Weights of a small mixture-of-experts language model, trained from scratch on English Wikipedia: 32 SwiGLU neurons an expert, a sigmoid router.
Below are experts of layer 3 (counted from 0) of a mixture-of-experts language model. Rows are named router (the router's row for the expert), gate (a neuron's input weights, with its number), up (a neuron's input weights, with its number) and show model dimensions 0-159. Each number is 128 + 24 x the weight over its row's rms, rounded and kept within 0 to 255. Numbers have three digits each.
After each expert's rows: a language model's description of what the expert responds to. This comes from a sample of Wikipedia text that the model never trained on.

# expert 12
router:100155122174089182123110175142098128098150103117150082134098111070181160089098121113158143138135164151161059103107133102130141114170123141094183149116115143135140141157161094136137114136092130137119112127163100115117162098143127123130147110111087122132132128131085095123148113158149149114111087174128112107142111144107137117098169125139145105125122094141116119144152101123151120111142117119114093120131116115144121106113159140122152136110139139079143064118122103147117130110137137
gate1:073156140156136118094150123130125128151146151118108123106144169148121114128127118106117155153137163116129131137186151105145083112099176125128101121137117116140188140099105116153124116114198114147122172123167125139154109146120148124114137107096119129126146116092119131120077126088093143168083091134116153146136111120120132093102137151108103131143141131192113161129120123158174112079143146136118096171151071117151165133099112129118151148119140147123145149150099155139142141132163152
up1:128177139132143093135140108139119121130121152137106135188090150155118114120129137101185163130185152078158138145124144158133153139151169130148130128106174156133126113101151096134093099144123132115122168145148147129129133105141103159120073124129123154147117066089116129121113115128119146141121153105174084143087119140161128123139127111116123109162137152121156126135131103116133144096138081129127114179138170160118155127112132167113108134176161175146137157085131125112147110095146159
Name-internal syllables. Mid-word syllables like in, on, an, ard, qu inside proper names and words, such as Ch-ard, J-an, Harb-in, Pyth-on.

# expert 58
router:127098166093144127123100158144114141151125128125109135127110134090188119110116098100127163120133130108127105124083151123067174150132129158124117134132185162128151106158137138128154127145129120162132130163108160110124133112109132072090164181078113151140167108115110127117123129157150110161093159126121145133130138116108160113134109124147132092163130108132111088131116140126110055152128156092134112078138150133128144093141111185148121167113133143165166114105125110152111129130103118
gate1:139069114106067108153108106155100170148097147131125137153098136105133155179136170106110161107124090139106080088131141133128140174121169134136159097117122167143096102136145137113106154142096099152125117132146102144147138116140124103113147082120093123111135151129080132118148125122128130131147170111149112127122101152162127149172173158131126117166130111101107152124153126145135122133118167134115150177120162123174130134103148105138079090104145108175147100111127125144082137142127116
up1:114095127145133105141174106112139107152153124136130155156148147114139099131082176126123133100118110105122129104154111133157131108122081109119139077141137099121123104124129083145120105149146104137138106150129174160151125081118107118142108166136105157120114119127098110189165085110128109132125110072117151114134066094144094128117148103200165148112081134124131129143119156118088127124135125155135100138108151147149119163175091141148100133136117099108110117130105110154123147156153172
Table pipes and headings. Pipe separators between table cells and == or === around section headings like History and Personal life.

# expert 17
router:120107099097114150114145124174105114114150131166126136138122099097123146078131109129068151118093110086093138149114157086090125118154159152070158116122112104131152124103161132130140133128109083174106108143134122107109124136118126142130119151142118125101091159102103125122082111158137134133108130127125172170142083154128143179106164103121116133109131066137146125143096114120153129105129152106076114117151150133146132115121166173155131113145152162158149129141121110104079124129107085
gate0:099095134121081138100171104136106115141119100105152124113119117119112129155163167121152116047159098099102130114140140118096147153135128156117125108139074123110173087164130159145126129175138147122115124125118076096139089114098142146131104096113140145109129109118142150168131148140116146143138141118152146144166091109097128145119149133118135110130122103100135124153157105127144105127130127096080119146131126142177166067144119123133068127144120171121158111136136124104142173182141117
up0:126121106115152156139150118134091114137098108090129111133139143163107119126130142144117121123145132136096093121130161142148108171184105186081150122101174096139131175138111167112144113177109116125111124163125123129157107136118107097121087152138127153119143124093131125188130121202100110122149133115143093135123109104102107112122126157150114129113098128100120110140116152140137117179116124131120124152082158079121131139165086124134107164139127112067101140105167132110142098137181130
Copula after subject. Main verbs, mostly was, is, are, were, had, right after a subject noun or pronoun, as in "the project was completed".

# expert 39
router:107105140157143068055101176105150103154109128135086145109145153095139117112106132130132133119084130132166098142117147141107155147097120193146166141082123142155137134140138138078126168142108120143135125115112144109172169096122163123111103124087131110161112127117126146161141141171126133101136133155155125122143127133114160113138130128157114107108180122101123134175125142107102142123104185113085135099131106128169137145154122150133142101131117087113122118100130183099116132117102121
gate1:124137108150131126145099139139100137128108115116149119129104097111073141097136098145165141126117131151174150123151116117155135120180107115124145108083165141110113117153165128107150135118121126124176149130112057106211152161132143145131153144117144107126133124176082126104111123144096092147128125140113067105085117114133102111120120142099145139105153108110123106142194121133182151147085115157132162113158137116146129109153118107148095150106127146127144143120134073122140144127106149
up1:109105127122127113107095103139111145129085107136113120101125090096110128110115125116142105115125127116147146181090151130154172158122116136119148126108163096167155133143131131109159143125086173142149120143144151118127182164101160102141143144131137127116140109147103108101144148196071157090114150169148151133100076139135095160117113136113170146135106108095108118123156111104179116181074115140138141105093124093122155137089114102145104097139135122145126131155144134092152137145153132
Word-final suffixes. Endings completing longer words, especially -ure, -ate, -ance, -ience, such as in-stitute, feat-uring, aud-ience, acceler-ation.

# expert 15
router:098146123123128068129135144130115113107060146129121108142139140085095079125127104067055116096133127152124091099140151146137139119173125134132137104138131137133174151140093119137131105124106143159136099092110125127095106106108137109133149131106093111125073160104127111126094130111140151125107141122175166124141155134126122107118161120095129153124133115124129135134070119116181130111153142110095073118142132136113152109141174146143128086157112107101127112136069117110112137131086131
gate1:095103112151116145106111128087162129103099183179148156137112126119132155144152124121159164128136162156132165148126096113133120143173179144112117128119115111164122103135104137110150102165096134116158136116110106161128188101125157094113167127167118157161118149132091136089120125117140163126138135131094133110127106188123145125137067139148124133138093111137090156118104133095128157134154128129064127105182073112130118126124105132139141104087129146161112135132121121110123136128147162
up1:134124091133141115133137128185160098139100139151157114111096124124157098142122101135112164133150102136160123119113146101130114144105135145149137088154114141113101110144155125113142106166126084130112121136106121144124214089120108132130147127158156142121102117066107136159199144154174131117122131072155154125141125143100150176120120099157122158166134109137115129131115135129086129152137098166111164091113137126138105106143143111115128159128140095148144144183157128103101102150085125
Line breaks, year digits. Line breaks ending table rows and list items, and digits of years after "In" or in tables, such as 1-923, 1-94-6.

# expert 37
router:115114120176107109094175111122099121133112112130146110151123132088148115127135118146107159143120171150171117076111117139113144102177148116123136155103117125116120147113125099140156137134091118138148092146128125131114135108120123117114138095098102127086118159073148089146102095134163131156112122142129096080130139124096128139087150141143163143158148137099144163180153122128189117097096128107159145125065128136173131110148118110108140124166097129085145103117125162184115136104113156
gate3:125158143145129123125157139119172102123121133149120121167150147151132134120131124161130134119143187160135123149149126097161103138144152117134173151077134107111106148078120110155134112092161081143141100099114111119139137130129162138159099130090146176076137151087141158086129099122118108188157115154114134108119139148133090121143129145083132074130091089107142142130129154137177110109116156107121138112155112142127130130134168132131107149109172137114092136139108117171143166117148182
up3:135082167166124127104149140155141134124108158148170172141123157171096156078120169137166154135162149144164106125114111106138104124130122133144182139097105135152121102136144101172151138089130120140117135128141137109103142155145175117110143146101122159087134138146155118113100138169097126143107149110126098142125102113122090167119153128145112046110129137101115141179113135093135136156138132094191123135092118130115122125142117099121152116139176129148135092159146150116102137126107135
Vowel pieces in foreign names. Short vowel-heavy pieces, mostly i, u, ai and ki, inside foreign, often Japanese, Spanish or Asian, names and words, such as Hikari, Televisión and Pi.

# expert 55
router:126131173136116103077163156104165112105111148161122142147132103139124106099126106140135139088096080113143105142139135125130172118137155148123160144094109170113125157137137115146150174100073142142102139123124130128094108128138121113130151109158111120139127148143136106146102122222127101106105112124138153101158134152105133148121124153125112137158162106121175154155129143111142126108112164082133139112108127134120155175134153190129111119134092146163175127122111107101136153141066126
gate1:123144110137104071108089127138118076133170113086122137157128112128153106139157179098102135126132099159111144116158111107132108149120105176124124090122110153140090121162103124146186151171157125102145152103153145127136100113145125133110112147131142124137141169123172085112161135171105125163124115109160134073128118156110170095123133149127111147136120067131153134166125135119109156139138123116133140122164132117091134102165101132112106133123134087120151079143186109123140103139123149
up1:141150128127204149134139164137131135138098134161090124122159108127112106170124113169140101133139127130140088159107167154087178142116133135114114163160123110110130146143113091135132138162119106105117116114149126118138080124111112137146155103141065132124142143127098101112108121111147126114119153134087114167116118112089114135150133160125137146135131195124164127094133128147120146122118123163139105161098176146172123097121087134091142117140102177094126112069105105132177138098139124
Past-tense narrative verbs. Verbs and prepositions in past-tense historical narration, such as was, were, had, made, included, released, during, by and between.

# expert 31
router:109086176133105111075153096155134102154122109133153128138120151121145100122123123098093116082161112159165112136108084118108168123083170142149146110120123147064111138131139135123142117072129148157106151175101131112162125140146149134103100140093120144155131128107130118137141178113170127134083150132163112153159136123133152125131118083128137108133120101116121144151117136108155140137140145144148142098072117101110143134153108184148131188135115124155140117123104116159081105103109116
gate1:142102121119146135131111148131150126137136130145096154089160130148137171125171132131126103116115180115138133167121104160103170118106128155128100161067144087148098090123137076172110157157148128107148105137129125120108107115157128133140127145129150185089160080141148136178123143144135113075136106111127136148093160125148093148102109138085128119108165156156087119157126129108091148137114188128120113131141133097144108092109139133141140171115119150104125129154112165117174113117123114
up1:118129153098105089108135173153169126140153117157107113163162112138153137137144118158121151110137113130151094132147109129128110145142153115102112126095125087104085073168132109110142176093158108166110089133176208106109113162138179112115118130113120193091126186158128144147126132142131103169110152147088133114127118137155106108105144100152110132118110118108102155152092142124127124123164129100107124105132124128133086142141101133118163148137134155133121142150108117136109124090136152
Capital initial letters. Single capital letters or short capital pieces starting names and words, like S, K, D and St, plus opening quotation marks, often in tables.

# expert 3
router:126131149154137149101151139150096124163141140131152114129133077170140113090147115136164089124104155055113137099128114103134138144127141154082173113126151143122144157100139140131138141135123111177150103115092142153142126131139148141097113166127107118133137163114101121144117158137146147042097108174137141150161106135137119117109134156120174109123143142112125112104141088092155114139191114129148099131102150086114132131131137121139183122092103101157136103143100103120149100115161152
gate1:121076117104113126120161118138094137071080101114134133122083109163112114091143140113129112125133150130133131135142092107110138132122101124113163118162139141125107140083139105112110142147113139129127108164110098140114105072101141137164141116168121119096118134109132120176150139144177184090111109117153135153138107133113076142130108099162153073144160106110112113146138084110125116141154087120140141103064124151130125111155129138111147114128145138186129109122176136146113088161093138
up1:103100073085131150137101101078115113122145133130155122153097144128147120101116143143123139154137116099172147110121126126117118165116119138095075113115124133129095119147089130099108089146130081135102115096111113136166154150086150127125118125127137108128116087159095110094101137137146105138130158123151130066162145123129148068116142185124157140085113138099158139128138114119138133121135132113168106115180072120149102108132104123134113154138069150080139134094132154127146133105156106
Mid-word name fragments. Short middle pieces of proper names and words after a capital initial, such as S-ard-inia, H-em-ans, Her-bert, J-ack.

# expert 49
router:140110180123147116111179134145093120110151126149125123113138119129070090108150089116102120109106110084094109094070145102099161144154124126101138127137114133126128111115132143145135107133113141158096043142142107111132095147124125146134112140150134142131131138116118132127100168157181171134101136168147140142125095153110134110150124132129161121141084125104172118160071131102132123112131127139141113110081156147129177147165102125120111121104130117138146118153122144176095110134170175
gate0:134121163147156166140160137126112151108136095103085113116136144165097134129129072118128128110104110122127105102147099172141120128185188102122125180155133123129100127102130159165124157122097145133136105159103145138099101132112095130102100132136106146116151190086161105133138132151086131113138113164123129145133138105142112103133124115143131133147069127169114099123154150144135126138138138046168110143130174112154141180095096160138118112137140098118148138108147101141137139130141136
up0:146157141156125113103167153137127113173153148136134110121140091131159124102145136137114163151146155142127124141160136127097125096144146132110132146107109137094111105152130111098138098080156100120119135140109137117143082136111143156128116104169119105109117144123123112096156128111119135115154121096068100154148138121122128142089085118120105095139175060085115141153116111139115125141163142148128143118132157105108146058052160123109147108129161134131148142140097103126153108107109054
Name and word stems. Name beginnings like John, Jo, Mar and Max, and stem pieces such as med, det and Pet, before suffixes like -ic and -ical.

# expert 29
router:109153121125106151076162144128122082147110113171117132114117162139109113141145133139132148123144163107084133095128158136135122156107168141115186162125161139153133093125147115141128147140153084160139136157146130102160140141118155143124108141123126142150113159089126127121141093150144124072094097140146139102106055167077103153115162127100131147154097112126078073096144132123142057149116124115112093103122148098141152103122115148123147129103163138123155110151135128135126152127129152
gate22:089191106071111087088144143119110123145133083173158129147116103134153099141106129116129150122170115126117149110116160105135136137122154173191165136065122162152119097123136082105133114107152151156092179114124131150165115132139114136103123122117102104119117116128126101109147164121141133086111132104135131103139121177115110113132111119140084108133106116141101098091120109127104110123128148143131112155140129117127147142141130104120126163091104154136119199102071139118137153119141130
up22:163111133177095136129158143096090146118120190138076153124172131092094093131148122137121120172166148147134107148145112110120149127108145107137115177141130096107130120146129126130097127118126123124147111117119178126108148120138174133142131113128166123141133131117143114115099148135131120169104160153121160142103113129114150159155096098142162108148131092151072142138133106118138149144120112108098150157170127168119126132115127050129112085093142093143150085130139127091121132066117095
Name and word endings. Final pieces closing names and compounds, such as -ton, -son, -oard, -ork, -field, -berg, plus closing parentheses and = signs.

# expert 52
router:100126138126095126119118113108121137104107122128109139097097140163142092075113126095109112104136099109105103150123176120140136143109131118113134136146139129111199149129129134129122084175108113179156113071090123116126177088151125164108097141161143131145110123133115144143160137128162132107128134194113116138127133147129119079124180095154130105143150110102122064158139138119130144090129158128168120118094135098123145125156134168118124137097142082108128126150114108159106087145095146
gate1:114109123155126147089111090155141115111163162107100126113133139158111117166107161118068140115132127103115083130124144167123127082113150092136110141136124125126145116099135118172155113106169130122138164163116141149078138102116101126114150114117169159150177169115113121127113126153149119135155111097136146142141136134168136096105097157134115145134115099123084164157099106162153084112184092095096134133171146170124136178135120144137138121106148076114092132136126130094123133152153136
up1:150170114122121094150128160122123135150117135127146161154127116061110104092139081122172112114105095124166150118128137089110151161116112128114118110093127128144133146104146123097122157162113131122160125118153109116145133175139139141129103084123117102171073100144121102099140132112108128105096170091109126158078151146121103107119125133080113105079158137132137150131141159137176140114119173151123142113112138112107089070135132117144135140106106112152118176133092124161093156093105134
Word-body pieces. Middle and closing pieces of common words and ordinals, such as expressing, 23rd, fastest, Soundtrack, weapons, attempts, mandole.

# expert 1
router:128082119137119111131132173140077146087184154147161144179124103079145100094109152138131153114130127096143125106072097110119124098168133111141113159143201147152138121140140095131140157097107116128094121121140168126179120129137120073110138145106113161110119152148122107136109105105125112132116113151170122161133134118142099112105167156124155116112113124162130151125138109102122134132148120079149100125089085145138161126119144172118143132122149113130124090106121146139149162080116146
gate1:133113146117138174102102141165105106128131106071127102115160148135097155135092154128172156167186129080135127134124130138155036139158135112107133159147121130151139099126124115135138111122106128118115110104115188126074125111116130127102130123132134114113141124126120112133136162143089128155124134135121158139163110111104141168119134118115101136142092108189143132124131113102129115115145097096097113183090147171127139117152150149111135161069168162120136130128151095133145122129095145
up1:102151141119124082133148150118109146148115123162161128147067123119099078082165098123142094132084168108126139112156146097117135142118135162095125134156136130155113113130098089132076141146154138166126141157135102106149112141123135145101117095132141106159130112110103116129121081121175134081120129113180107119091142133134134081118106172122124119138137165112116128142134146176113129112157100134145147082116105126113137078120121119129126121161089168139191122142102174109126109126159135
Sentence-final periods. Full stops ending sentences, abbreviations and initials, including '.', ').', 's.', 'A.', plus stray pieces like amil in Families and aughter in daughter.

# expert 4
router:144141161124114089075118126179152104173142113156130136142144135100113114095137133121082139136141142172122142145145110134108135107110139133133150128121138157156124150141139107097150102122138114125064096153129141141154121148138139110045150163094135170088109140071177097147133123137109107162099127104137114107089143112119149137097166115111151106140110109128126148097128075089147084154122129129108129118137111087134166144159091157097123176123116132152152121137104113145130116102129130
gate0:121091111116130145135103106125123112126115150086107109127179178160166121169121156121133108142209165112078129126160136139084111184085106140127123123122149165122150103157145117150143128121087144097124116123104105120153101133127121119126162107136144089099123160106129110143111106131091125152168109125153116100116142143127133170095154143128138181172116136110151116107163142107134125128118130103118098160109084147140121137167096112093090130160093118129115121108129140105107089168122140
up0:118097133122138144150162104153092142137146153084098126133102157178108174149125109103080132110133054130113101145161155161147142115106136140104135129088068138098148128140135115155158138110142163129088169096133165104148123128100127104097131109164125156159158163115154126135122139112141118109131141141149124116145123108199126164112137166159137124141111112128124141117135152107105112140166158116139141128139155129099109113147126150170132079124135106108125143108124125122080189157115105
Quotes, symbols, capitals. Opening quote marks, hyphens, degree and prime signs, Roman numerals and single capital letters in tables, ISBNs and coordinates, e.g. " I, °, II, S.

# expert 9
router:094116145115123114098115166152151110100140131131070095123128136169173116152098148125080144124131121132110163103134138092093144107120150128136133115126199132107141183120133141115133120106145141126088114132105182122157152079125152134104110125126111137137134135145097139165128141149117121128110131173127147069158106145108107115110201115164140108158152160117147155150135098102126117131089184130106125091159127108121122173160164143104139091133110116109118143109141134145125123130101165
gate0:104094124103100138128090077114118111118107086138090104147094138154136134121117114099094150155142125127127147164118156144123133115182138106097145108153159082145103111118136119107133124181129118162152133135116134101133196092148087101086135096099146131147097126114086150175178126123161129133138131119125187091129110137125113072147169142114173138137162099126102157155134130133116083154115087119142123130147126136108146168150115125127117113139131108094113122121166130154118107126103146
up0:131125118119186128112144134130114136073088151140172095127124139126128148093139113160160137120149103115124123147117151119145147111094115113059136161131124122152161123137119123126105154102137155110117177128132097109120108159118132086132131175164107114095166119116154104100142140139141132112111116087110093141089159112131127136088080137118178158122125135138106138162155120173114138115120122096113158140104136097100105124089120150108110208125140122147137128186114088094143129114115095
Vowel-led inner pieces. Short inner word pieces, often a lone vowel or 'al'/'el', such as glob-al, thems-el-ves, fre-el-ance, Rep-e-ater.

# expert 36
router:103126106130137068132143180152106146114161165140126138168165102134138111103109134115105174104126147146100135125106094122128149145168155122132127127136167155120137115136101126107143185127103120152112118147122154084156095148095141108122119144094108196115094185130112119115117142114140108147157135148154116151140132158152085130111148140139142131104129110158135123129110056102135154139163149130168064127103110118133196113104128136129103115136126142108129089105109122161144131113144150
gate0:126135148125129141114098128081111152174157167155151124092084119141131145121124169142090123094118146164111147094156122125144082141136119137128139161119118106151136144083098108156111125078117091120093149113135137125112128118102123155103112157181146155133169114145167144128109120144112140141077097126131132115172156122105097142144112123118148095094123155148145132139097120162152141167164148088116139103126156116079149121081143111154117139116074109144151084109137144136100106090105096
up0:150097133107117137184098118150147119146106109115129147124115157135102118105143067093125103123144089129151118130107139143139130114100128137084130120130125119119132137162155140131121131143144132133154102120119130085172111122151085189154111148110126166096095146135127121164117111128181133098131183112119139103121136092117170101169175131178103149143162142093113141156124153128069127100088113146112155139147168104171132130158142158164086130164123117106112126108144141122121137145171114
Decimal points and digits. Periods in decimals, times, initials and abbreviations, like 2:25.26, a.e.t., Leonard A., and digits within years such as 1-6-53.

# expert 10
router:105108129122127133120119168133175153161150102128084057131132110143123152122101114106117132130131119145116110099108137113126097106154132119144153075199112137073124152162104097114114128161118155115117151120134149110118164104146122139149098126119122120161128110126120121170153145143162111117131091126153146105139145135172142126139131139121102112113153095081154130113140115105124104099165109106094100102126156119166116150159155141114132145127163081111185087086121151168092119102156099
gate0:149132089123131136132140174134134112127124117137140129165147108142133102147132106099113164138104120092169109159117139122130098103141136121148126097115142175132133181103156126131133086164092114157126178143115147092141111160142133163096093155112133129169059110126104126135096099112123101140087131132100100116081082101104124135161157102129156113125126161101162115160117142141107116112093156155142133149111159137169128094174123126125141102116120128129139141133108157189111141095141183
up0:115128122120133080099137096186136148174108143089113126111099145099124139147126150090131098126110081100134102064146142143154123129136088132100164120095160117118112142108110137107143139117088132144126115116121150094088130099126111158106152136159102104109164139113151139143119147115171170089115098118154123101118099132141118124161162138157113124174126159141106096092133141087148086121161130120174129146101106111088104142123169104116169147137126135103106120133124168107084102143104113
Word-ending pieces. Final pieces completing place and proper names before commas or parentheses, such as Townsville, Carolina, Singapore, Lancashire, Phoenix.

# expert 59
router:120122117098120120120136175159112097123125165150148125106161136113120142143135090112114100076093144147108114111058119080143097107129141117091158117149122148095169139137139116142149177167134101106144078137152173119108119166156139098118131138150143158114048134156148124146138127134143154119095116139130123132175126152155152125146122153124100134167145132135147141139117121092134126104140163106115145096118088105159117167139163148065149114121122129159139149102126097160117115135122107
gate1:130157167135119124120148122094110142171079119130136158105139117122117138125133103109111125117132188110126169117110155171109122124113144148118155140146124117122118117077074145112125155118108114099078152153138127175098092135105125070144128171167095083103131090153081141128095117114152134083174081150135095117139131134157103134101122131109128151128075120125115109103118118111114107127151110132160133108104111128108129124124129154080158128132102166148144143092142096114106162135096160
up1:122148127084108101163125099114160133104141112108124111162134105129164153109143139162115120112133115190097075137099081137112174129102114095157126111110144138153128124142118126157112155110074144135161057120176143137144127163170175161140140132155129141127102157134140126165138122129115116134135136131113126126144120174097148138153124119170096130182102125086106136138111126100174153152109143114094140135174128129163132100140137118107117128142133102141077104148130123178159123127111140
Prepositions after participles. Prepositions to, of, with, for, by, as, from that follow past participles or verbs, as in replaced with, preceded by.

# expert 25
router:120110129140096151090132156183108121160075161142136138122130093127130158082062117099104140120123153141128108111099110137169142149102163102127124142093171107091143180165161130112118119164130131143114089182123128124183145127139117103111151150157118129130113163114108135148059109135191117099135115118149134145113142125128141103155117149111112126113139103115137104137117131114126073144124152087113153090105160106135113127144130101100159183141137129111152120122115151119114143122126116
gate1:135115126078103124107119134116103148167106179121120117151183133136102113135098115178097143150129118129097105104152135174112165109154144122122103106157146115101100110141103123118147130123098120098126126179125134164142113123121157125130156114129079115109153159102121100098133106153083203136154098115108108143140133143160117091154100119153145130097115094136121137083138114140156127147121091138135102112078152119130091142116110108142145085146100146079154103117109129155129156167103154
up1:099116115097131129133109171144123124180123155129150103107130165150127173153147129132111140146123147143142099167129132125121134118138129096131103127125131125141101115157148133126102142142087142150103117132127113164146150138117188114178105122150064160112142108140095163071117108154088136115136084146168132152124116134181099088155123096090128124137140126106107098125147115123170096164099144142104155123110149148114113108129125115107131120142135178110110128107104152201147128079114172
Dashes and separators. Punctuation separating fields, such as table pipes, en dashes in date lists and timelines, colons, semicolons, equals signs and slashes.

# expert 24
router:115122170117120133075077120135159108147089117155090099162167140109137144105090145163119130125155128175152122100109156150130110104073188128112141075135142150117132141144107110144138133178157097135102136151131149146131129109125121120096170090104088134124126122159117120122117114140167115177164123137116109147175128115148128165120138155109132106113099106130122164108164104088171108139092132140104144096106115121156118148130127138098127135130133109142184149140090146138097136104138092
gate1:121100137131114135115118108151138131148104116146099088144151098145141123102091140151102080158131123139115131149145151167109120156180160124107122150163118111118135114095182110112117111161157119132112185103085125132086154097095181141111125146148105141087142110164119134117151107179141143151129141122091125120165091140157097111130125124093152107062133090099118115149160091103124133126176147129144102146119125106128098128126128117131136099092128130165129127169131133105084131167139095
up1:120117172156164129168141108097139135102148124127149157106126106128088128153108136144110103147113138124145133136094139108136186076070111143105103126156135120122148130161122159161148118088121136151091106126091129160100141076137103143111111113145104101122087121122143119153121163134154118122123091117140148118112133088100171165099140138167101122104104124141160150140101127114104125110087103139123153069090120128089080134122102137178134137113155098114098100114114103140079155147126146
Capital vowels and de. Capital letters A, O, I, E, U starting words or acronyms, and the particle de, as in A-venue, CE-O, de-ep.

# expert 7
router:134150161121120062092157100151091094081169131134139123135121121157098094121129143148076127122132133102168164107148163124103131117114134154116139120118167119140136136145113114114126151124117120119136123122118171136111095123131108113073141141091132162118114144077154127150122167107157144154122126201146114134111144142132160119082148151167128116151119102131133152154093124115145131150119135093084147125085122118137125149164148124094115134037139159127146124165124123146093114108124138
gate0:145112106124117155104139100129127129117139180145098120086147139128145138120126114142069147105113126125138131136135100106119124175103064094140076164129159132116122152164097128124159116108103140111160125118124151132125182098134146148148076086110137157109156113133178145149137092157144132169160132121135087126141158155087106137105168147112104140104127126119141121124132150119149143124116185118130101060134137113105107131119135124090161108135130103095154157086156129109136142179138115
up0:133114120125114107122125121142133153131155203118134150106134101131085130110105128116077133170124081101099134102087144108073127115173114154151078096169132132130144168110142143149140114178120142191116115122138157124134162122079121144169132155081141126144131138164094150118129099145123134109148122142145159079114139135165128111114144143135127163137166150124150156119104110129141137147114122155178160110088122136182138139165117127157154143099124102103142159124113127160131124124112116
Word-initial capital fragments. Opening or middle pieces of split words, mostly capitalized starts like Th, Ch, Se and Cup, plus ame in nickname and up in supported.

# expert 43
router:137148156116123129121075123167137068139148121141124102126136118141085128129104127133110114136113109103146101111143124142099145152097138115118138127119155159123115151230083134086125122126121140106127111169081133145148145125121147154096141186134111152118118160168098150126110125142154078141092142173127094160119121138122151103117139134102111113115127112131152145113143158094114119141149156098126120117124124122144120125167081169123133108090179128144141112143099149131115104062088109
gate3:107143105129155117123126079123146123129190130146145102195147152084140148125127097096099143085147134103089135132172128169140076121124106136139145128137180167117111101136128130174118127141109121130156119139152180130137102140120150102126122108148120146080137109164098118100116108147109100143148116149113168150076146139130171149171124157136143091115111074140122109148160107155144123090166121146114134137127107099105147138115100153140110114129090136121173154126118139134135092152124101
up3:100147108124103192128130159128116140148122149138130169112095124124118093142112152133133174120111130151108113157094113112142103126145135166064145126124084100135138140130091101154142154152153124112097143140112132111129120133101090125117142195071137130169123121105118095127138116121153134083167140142147141107131102105153099114106098102074156129067148156149099102135115121113109173133103146101090133123121168131137114111100125099114133123104160121156153086167116104091117139129123099
Word-start syllables, math markup. Opening syllables like Al, Ar, Mar, Bar, per and pp in words such as portrayed and Opponent, and LaTeX or dollar contexts.

# expert 48
router:096109149106082085137141130141117139147126132119124149117121103147143129104095122105106090108147111111159088136161138124111138125152144153122126114119167129131133136112108094104151180119117148122124135103123118055145076094127170137135150120099121119159123130145146103141103130185111154102124124153110179117156089149092117091105112136183113130115115115181134072154139101103124088133077152142111132129088114098130122157135132125155146157163136116102124100133130132145066170119109136
gate1:132111121105126131116132131138111160120143120147122173158101110173082133127131102133089133108161126128110113131131138120137140151139133127093084115108170155124156129158132118166115152132142134158140162139142180109144116148141153077089123159079106122122135153188130112146097129107087121123158128162125118137086106124090106113088135129121135109120129144120121112152108121162116112095087092167137148105128094104195156121110137160141183186137129150159098117120118112172118162094106113
up1:166152150140142116116101125143111114161116121104086131125151168111090099099073156136135098124145162144144096168120169187104111146153111189084136167094064110125115146134148130162138145153157104141164125146133156075107130110142144154119123135097141150137117116125150128109103132144125102088165102133097118102128160133155111121101122160099116146124142127128148083127115143132132109125093105127121152150149137096134112078157158161118162103129119121105114100154119140119110165081122138
Inflectional word endings. Final suffixes ing, es, ed, e, ive, ack on lowercase words, like pass-ing, travel-ed, Scen-es, ric-e.

# expert 46
router:125132171103100127123119128176145121113141124137095120106123112141143117133106093124168133112091107125152092122094145152151146147126150100100132138151098131135171162105139143110131135141094112132102128112127152139145145131101092115137120123153109127161141141129156075120141141118162167116114092145175136118081116154101131072158157105107095125143159143166153110103087116127111116127122194109173124115116111134129150112165124187123145152128123091119128116173121147201102077114119102
gate3:076185170086170131132107137120122084109124108153110150137129111108112135117138135167111155162099147125155160150143129153128124136147127133134127151126145122151154144154107124121113122108179093119155133131090131106204126148166107133115133069089125142124119080128094150174116110120104109173120133138090112097099119156113096130125096156136132114113137166145181145131141155169139132100129160127142117119144147143152180126124130143155139128163086121132166143159131160141123117094104149
up3:137138133104145115090135123151110130157123151109128149162112120132127156131129159191097161157117108131118088099120085184122129154119149094132147140123131129201152109107137089103161118110163111080148190141136151138138155101121127156123125098114095112118092118150131150132078116120104119115138160128125083151115129164117124146166056130134110125105170143137155122152150111122109162108120099156147111129131125155117134095121120118138148157106088102136132099126107195136132123114104109
Stem-completing syllables. Vowel-consonant pieces finishing a word's stem before an ending, such as Score, safety, reign, market, Angeles, More.

# expert 47
router:096106123168131130104151171117124062127102177124171141166100127153112132156113135119127092139148153183150106118083116106104117108121162101133145119145151131096159111127158119150132152136112112176133101149131094162092184135143149116117150136102085119133110159149124112166154144131135144143131129108162115171148095147105130137147143117142168162148159119139132147157127141102110120099157131064144134114093133106136117142109136111102116155102163068116125115112115110168106112129109104
gate0:126155120125132149123069151116158131133150115149128159155071119165147125089112137115141125083146148168089090101142160163190085099143142111142079156126131175112124088093127116113155161100111177137115139100183119158130115158156138113094094121128150154128128140102144165092149105118133106152126112160129102145149115110105134142108138140107155111153131123106122127136123113152106135124116139104176104174115116110161104127144099160117117120113135128110170160120126141096117166110125160
up0:178126094141113097072108126146152122143120095164140119106153115092173136151162127097178129129155103131107118124163115182146157112085162132142171087131099159094102096090143149090109112155100133088139119105121138108088127174116113142131128067140119120122148090105156117114117140121106140139092149113146124116113139161164085115124160144113088131128113137149109109136146115127098096109090141105144155117100144099123128111110131120104141150111112112149157150112148142145146124176131161
Commas and list conjunctions. Commas, semicolons and the connectors and, of, or, by, which join list items and clauses, including in infobox and navbox text.

# expert 45
router:120109158137136121151137147114129095137126128187146100110117104164140114107126129104161133091124125135130131143103107149145154166095191137143156102177125151037153121157155118167196158194106072125140110166086130154089150120127185113101132122143123137126089133128113135126153142112162120158112143119154110129121113137119126104121129094148141161128118129130126158126151112110141102127154119117109123098094118121148114122127157137116111143099131117126113123108126130153122115112059151
gate0:124111105168163140121099163148109132118155113123120155111124075130122134089135132113105077099178143110126119184106141100101154104106112167121107130146125105101108090124134157145160152117080130163102142092139131111130112129139149136108095150113161114127157164131122094149166116123123096153115153117093117131145145149124128115091131090162156076075126166146110114156100091150126113124128090126101135103144135092098107118140104128095138130138185146165115131126105084123110128112161170
up0:113143170109128104166175087114147165143139155123139100152123169169131094137115138139150143113080121183117165090131131113129112141110119140133140104166132125140133144127127139122101153135150110141143124139101097123118148074093132097150150115120107094164146132108135127116117154139186165180106118112134189120127154112149100165155116173154143148118154132101127190105148134132099129123135183131155120141129138112147136111127101134129140100120120108134102099180167153135142117113083091
Articles and prepositions. The function words of, the, of the, The, in the, at the, from, for, as in "many of the".